{
  "num_hidden_layers": 10,
  "hidden_size": 320,
  "n_experts": 256,
  "experts_per_token": 8,
  "d_expert": 96,
  "d_shared_expert": 0,
  "hidden_act": "geglu",
  "moe_layers": [0, 1, 2, 3, 4, 5, 6, 7, 8, 9],
  "router_score": "softmax",
  "normalize_top_k": true,
  "routed_scale": 2.83,
  "balance_loss": 0.00216,
  "balance_bias": false,
  "router_z_loss": 0.001,
  "router_noise": 0.3,
  "init_std_router": 0.00971,
  "lr_router": 0.00104,
  "vocab_size": 2148,
  "norm": "rmsnorm",
  "norm_eps": 1e-06,
  "tie_word_embeddings": false,
  "optimizer": "soap_variant",
  "learning_rate": 0.00311,
  "beta1": 0.95,
  "beta2": 0.98,
  "batch_tokens": [65536, 131072, 196608],
  "max_seq_len": 384,
  "train_tokens": 1464000000,
  "max_steps": 11278,
  "dataset": "wikipedia_en"
}
Below are experts of layer 7 (counted from 0) of a mixture-of-experts language model. Rows are named router (the router's row for the expert) and show model dimensions 240-319. Each number is 128 + 32 x the weight over its row's rms, rounded and kept within 0 to 255. Numbers have three digits each.
After each expert's rows: a language model's description of what the expert responds to. This comes from a sample of Wikipedia text that the model never trained on.

# expert 11
router:092105108165117135125123131126103153122139147127149124120101146140102051125131095104137109094146112133114110186114123168129114120096087130143139165155093122201120123129151110102083090158119139185096097133112149121122124137093128163155158115
Table cell separators

# expert 48
router:200083112143159135123130105100100125124096145160140169135149139165105066159139121110119109168116129169116067123108189067115123157071152138132180164150141111088137117161139107115135078141180151170172133132102093133091091158115128128141097141
Connectives and quantifier words

# expert 61
router:121130097160171139070140092117087161079158169104139136074155188116121114124161158122084109110133115164125118150145079101127101128133113128124127233126124050155181119135146133114154117105159141151129159119137111105135105135083098148134185105
Opening parentheses in tables

# expert 8
router:107075123134165134090122050126143140132096116144131176102141161212100106119160184122104093095133085155146077135094202095110124134153137206112155132117107140113124146121137105097120124145198142132145136167106083106110117092088180129138155099
Letter t word starts

# expert 3
router:180051119148169145123139093139150156111096185190178127122102199173103085103141130060083081094221106129176118128136165126130055137085108154192132153137142074170122085153103068118136051118172131129085130137152118101079098168095137121188137108
Word-initial stems

# expert 28
router:205084120137151108135116100103079133111119151170140173136118140171062118146139125075125121088184089133157083149068140094093087154144116146158154160151140110170161086119123094104094123141134166129165127150108077094077127142066156136107151111
Title-ending words

# expert 13
router:160107097154141117122162140127115116140099144098133102171137204143136084131151128077125080146165095105178122132155142146107089127078087156186156141150136128146143118179105064118108096072134146115137147128123077083129093201110142127155168158
Taxonomic name fragments

# expert 26
router:123107105132156177092145107097112134128111153116142099144102152152149070203148132111124135087172131131201109155155186090092053170116141146183172146140101067122183087134079099097116086060169134128099145150127076122069118146143112150147096087
Place and club name starts

# expert 53
router:190027090117124172134141077119075134083099163146189109131124173147126036131162120068073095104220151137136114118097245206081135137169149116182129153182152056174151068147133108127146121108103144125139096122065096111095119136107139119129124075
Latinate word beginnings

# expert 23
router:122097124175145132156152110115045165088112179152143176127125149162134054117126150080108106122177103145154113160150103149105125158176101136151133132163091091113132131146164122111143144121168189144103156143134091105105093211093124121143141148
Plural people subjects

# expert 4
router:112111113133155157113187111096097142131062102124171122162107150140074137130161126102091118118119095170181143112121132090111085137077119156134145142126101094130123057138143110136116117139134132137063161133124102119127100160073123139177119117
Clause boundaries, subordinators

# expert 40
router:205116111117151109141133126112096096113132124179115120127106154133114102114108173072130102093179120155155108122137203125153066158150156162140157123126074125138118051150127086080121104138184143202086139110089127135126089184126117173116176092
Noun-opening syllables

# expert 49
router:202130113132157138134163124118098170120075114177142099169075131144107111171147163108102097051203119062161129169097171154117113169118137153221132155137137121145203104165075067103115080148114164107082102140125066088091149196137148145172136134
Politics and government words

# expert 12
router:193119128149152138164138135124131121134098130175131109179112137190126107125143120129112083086225101105167110127140167125109052129125122205168110182148097123131203130143126064088084082131141149115092113129100025101114142200137130135159127139
Mid-word pieces of common nouns

# expert 42
router:231102119154122133115137119072054143128126106145122100103119119135121124148173145109118122120161108107130135165140164091103121138144100154153137188147116128148207099161148100071113122195138142209103156161172049098118098128138104162168180116
Institution name words

# expert 56
router:115157106163174118125128114115051083122113184107148131159079154162159092140085184027121094086129115149154123136145137103082150177102056135145134148154133109133134194168065078106149176081125128134169088127184060063044089104112124158108144099
Mid-word foreign name pieces

# expert 62
router:160085110099163150094117102129091160078045144193183103187122150167128104158145131053140104113151137130153110144081141155119081187119095187171130163138117093119141104152064091131110109105193149132053119149090067104098118162143117147153141165
Verb and noun stems

# expert 34
router:124098114199182149116164147137149117129096186130172147141074132144079101136151170028152097113143103144136109129177155111119134114113065121133150173146138104125101174145185092072097102161153167164086145143205099045122085168091122146094145081
Mid-word an piece

# expert 10
router:098101104145091162137169066126169142097145110211136160117091096144105133140108139137085129165204105113130070182121185093107094114145080115160128125170074119076109112186121122061107122193151133129120152124162077134090089119063136173139129112
L-initial word pieces

# expert 7
router:124129084151097148089156140099135104125073150160133153129105167135114105156184133120082097099145102151192119172086136134049113126122096109114134138159117076104127166120096104122153054101154169141059157115175157077104108186140153172170170092
Surname spelling pieces

# expert 43
router:142116099141194132139128098132108113124087141138171111165110157123085087136124123096107111099152131120232110108068255147118160137133094149227166150162123106155133121154136078128125186128134142131140076117129080063037113156084127115144049141
Verb and adverb stems

# expert 58
router:105156117158112167118178150096133152129121129102166127205117153142107081153141122067119120094083115160148095162150102156100104131119117139107129149182113135155127128153130058132092156128122112182132138145141132104073076142053129145183176120
Chemical and technical notation

# expert 39
router:160103113176160125092161106087111144106123151098173151119077140151056118127133151104131119071126098166135135164152137109120061111113122141102107176186096117136138074129132065133123089094130149125128178159175114085096086170092127162213145095
Before personal names

# expert 63
router:190121124155132143136120105074095086075044151209130174163097167139108087116138152097056094106166125128149098176103203106119114154088107126114125160138066112186174088145116100070082095188196131177097162149150068107086131170150149132130137117
Possessives and determiners

# expert 52
router:138135091132155153022167108109115118113069130179206132116101167140140093130164133099089108159124112090154106138129230168129118103122121111181144200185129056143143095158149104153143186165111133161144072100153130099111099111052133105163090151
Verb and adverb stems

# expert 55
router:190103125167184141165148075122086126109097174144142153092136171184085106157139143115115073083159081144141086137131096113097108135115092149212115143140092122103147100159121135093081125146137124108128131126139124121124132141119173134137195115
Noun endings before prepositions

# expert 33
router:172083125112113155166153151145100066137143116125110136101129108180084119116169136124127069058153090170130125170097110133076125147149167108123168132121102147130170064158175132092125106195165155087138115102132133059109084164098164144142134052
The -ic suffix

# expert 59
router:150110096147099134123186145117121118103085132093154104100157166173122049176198137073090142123166130135176117143113140122088081161182151184137113128130075127135131112129174109120101072120209133132077134163082124104092108189117145136124190096
Initial consonant pieces

# expert 32
router:195082146167129149104118122083111127095078157160158190112086182164119105143144117083078100106149131136124083148129172122121080124174148134148132166141084093104172117150128138086100137203183121194119170185171117113100126154089162151135171060
Determiners before nouns

# expert 54
router:148049088146108206101170120120107159086172131129124163121119135150137142152110104063115115107178090137150091142165155082074137181144162120135190153153090088106139130142135095073115060119133111167167140113147117121114102119091105148131128100
Geographic coordinate symbols

# expert 18
router:200128073178150141097164118140102114113148142085151186117135157113061091101147136102118106147131110101079101146148158086127134079188115115127115150175133032110114081151137089172119118193128174118094158112172128089073136159075171091122094129
Past-tense ed endings

# expert 46
router:168139062149172113161161090114093098078126126137144170140117151138125042136139137043144128146140108145143120136111150104111074141147094126144157159189120052160131118154173106107113049099134164142144130124112126086081116153131122108139120127
Dates in tables, lists

# expert 29
router:195107110097118096134113064110110160109121144133129116099123196126137098178137109141070082131130106113153118136107110139121105180186112107138114149132096096154147084114114123116115041099212155128136158212126079113064139088168147110124217070
Table row numbering

# expert 2
router:154099073186186162111147083085102122111154122156107134141109156111135155146165179083147119078125094192139074182102122136104070121156054134131151130149153146092131117140156117138088085199174148121151125141101086059110143109053117149116110161
Capital O word starts

# expert 57
router:172087118122173111080178115101101128084140133129143174109126168196118111185188141126137093121209117111126111148168121053108101125123076152146179144114104099122159121127128097082109097120156158207112143126166105113153065184132144157138142112
Place and infobox lists

# expert 38
router:127063082148152181138176143122124180085126163116110135101088131145135096108144139138062105131102085170141088144081119109130135162095123120143172168128072079131123157142124133100126137133119141136112097148159118135071123117052161123137171073
Numbers and percentages

# expert 1
router:142091089138113155079151131112125156114149167156127115111125134135131143133133126073055106035093116135130130126117150136090124101132067166123178138164127076132114075142143110115134113163161125145135118112135111099074065121092122119105154084
Non-Latin script bytes

# expert 36
router:121106094164118113131155127099044174093093114139177127124085137166117113167166143130101115129172130123163098119111162110139095199171121132182101121135129116119186103148149115081103148182140141158159107158144133108131111153111145171178150130
Compass words in place names

# expert 50
router:139115098137162135158134090127130097130106135100120108172133179143094118175129155083076107076164094103243115133116166101116074174175099175210138167167111107072152129132110067116095081137135142129138113133158119104048082092091151176124117142
Sports-name word pieces

# expert 19
router:161135124132187114099167127129136107142094179224156084194120155127107087125144117048100103114141098148122103140094204136094133145082123180138130170205137146119119167126096104140140094083134152182185137098133112067087067130137096144151157133
Table and number separators

# expert 41
router:164135081166127162155122164059112130155081141149162176113146159158083058138152124113072122121175114130140104155084163111096138101171099124155172132144159090157147094145082114127125037093161175111140132127144102100141127158123149117131183127
Year prefixes and dates

# expert 35
router:171121109111154186100158093103120139080134126185157107112064116138105090098112127129135122129174106105205071124141110107095094130195151117166191158154125047189136094142179096166090130103180141163136104122148099133118086118040154148160110093
Small numbers in lists

# expert 16
router:102163099084158114172208109099119143127109128143153125092123131129129122116111140102135126120161116180125119170126166108073079195103059099165140160128117106177160114174118037118136105157116152160178124215177106083112086129128145213153149119
French and European names

# expert 27
router:137107093129117132143191151100179104139120162091107131155128134134112101097187143087097092083148086129119132150146119120151131188091087111115172148174109128161113087122159086117121135116117145188140099112137105092134088103116120136149139083
Latin and foreign fragments

# expert 20
router:142082130134184120136145135136062184128113149153116125159106166141111109229154142105095091087220125105208111130122220111089055207111125138165123169135114076107188124141151089097126109158162146161098163129108069116091097197134140126141130110
Geographic word starts

# expert 15
router:208123117116169102128147084125133102131141136133128111145095152156091087110152144117100072144099108161126104152136121129131094193079094198177111123113145108146125116168121077124134056133122113166087085103113064070120089125108136147151161093
Mid-word stems

# expert 14
router:154099123139124107105131081083088169084130162114158160122078135160110128163142155099137108124176071103138097178100136082108099150099054123184117114165102127112188086146120106062122098129136161163172143194162081094126132157125165135127174124
Ends of institution names

# expert 45
router:138101115154064171111145115104068092087126128142143157097082155148108086168145193116118085095104053112158135159101130087108126142094104121106132167179071131104143085142105103124117091133119169145144217190124106119101138130127149162171123125
Boundaries before new text

# expert 24
router:175095118139126162123120123111152097089124130159125099085109136131134118163153140110082105116135098121154090119095124108053065129107107165134141182142175114111152122213120106080072117137142140132154119175122079067038127116100125170104106127
Award and film category words

# expert 25
router:168071106135180097135170136096151143097123150164145107139075148110123089143149105073128098027121115105143118138091155145119119154128118134161138164173120133140144078127073101115131084076122137183157130110109098105086117233064113146122104088
Word-initial re/in/au pieces

# expert 31
router:144095110160122136079139147111132142142122175129145086142174163173148083174142155039106122120102105150157135144151159156128081139137095160150099140188129112118150145146123099096123123075151146158128157157075110106141122177135123134149149156
Surname and binomial pieces

# expert 60
router:110120126113188114125143101072115122156115117125209114073082188156130117093149133106124090055154126147147124118119176106104123211138101154184125117108118083177154090171141065052158091143126172116091099144112084103118119117126151160138112138
Pieces inside foreign proper names

# expert 30
router:214095129161173189091151089101090146135119093132129105118123116190100129161132139087115145100157089147200113118160143105099080103164154184133158146120112143128173110128122108091106084143158158156093121147123059117120094173088139161158209144
Capital B word starts

# expert 22
router:160136053167185151099195111127122066131117108114123095156146154147147125135136121084068118097171099156162074171145140115096126155129139125105170145154107090172129127133150130081107122181152124164084125126138098091113111179069154131113116088
Week, weight, he pieces

# expert 5
router:124076104153200106118108126108095105142107208150138131118111146126095097161132127078107102149199093156135111144082186163080131154065079134140168150161151106111122127122095076099149119089140120171135107107133080098077091220078124128161133128
Non-Latin script bytes

# expert 37
router:150143134115151141117149120113118137147112138131136044121136171147111061123141104071084097106134109130148107145083120196111116154125093145132135175172147112126136174148096089101149108108169147239142127104105108109122097122139110128111173172
Mid-word syllable pieces

# expert 44
router:147125119137160166125207107091069173112158136144187150123136165159137124127112154086127140094157106144143086161139152085087128124177063131181108127204085063081136103131147069122116092144182126143127164159166130061127121177092149122156193160
Capital letters in acronyms

# expert 47
router:126157108157207125067151121125128132147126126149126126138130126166106145122143158077106082104117071181141053141130139062131121123115071130218203125171086117116123119139078054128074143180135132132138143121136109035130095177047187164139188083
Word endings before punctuation

# expert 17
router:155140098137151094071151085111124145106102180164141132140121188222129107133122137102101089120150109174128096139096145109114137151083077127183128168136122120126112077154094120127124137117165161218066113096128044055119107173111128124135133151
Verb stems before suffixes

# expert 21
router:134131069126165147111138112134127173087153110183133139110094135143099101120141090054109101125184116122146082154136163098102108160191093119183198150161085095172130106142123098141099113114161167149129126130120094059080096112032143141139148086
Years and digits

# expert 9
router:180074115132119159095143079102075155089092141114139103074130185139097084135141159104097085100190118091158070134164188094076121168138122137182171161170075100186127105166122107106118106101181129102149119181111096120111113095105162132122149139
Numeric punctuation

# expert 0
router:142150111149133132129136144118095145117141108134132135112080162174139098117197095069085112097172129116157105160143189153080129185126090168159124140117135047193133143130151024082132115106128148130083122133147060112077155162113149119136110057
Word-initial f, l, m pieces

# expert 51
router:118093127144112145133100097103097085101103178137182154094114153172122115154145118098080087163201116141163106155181177088083120123131090115174136161150134162110142099111159140099123154158206142185186126169179083112139093092114203145150113082
High and compound first halves

# expert 6
router:099172082145168125123101145093099159136130175109141090153080160157127116183133112059061111124140116168115113150127171156096121158098112151135128170169147086050181099180083045142122115111165124155131136134153115121086095161137159150161114120
Country and foreign-name stems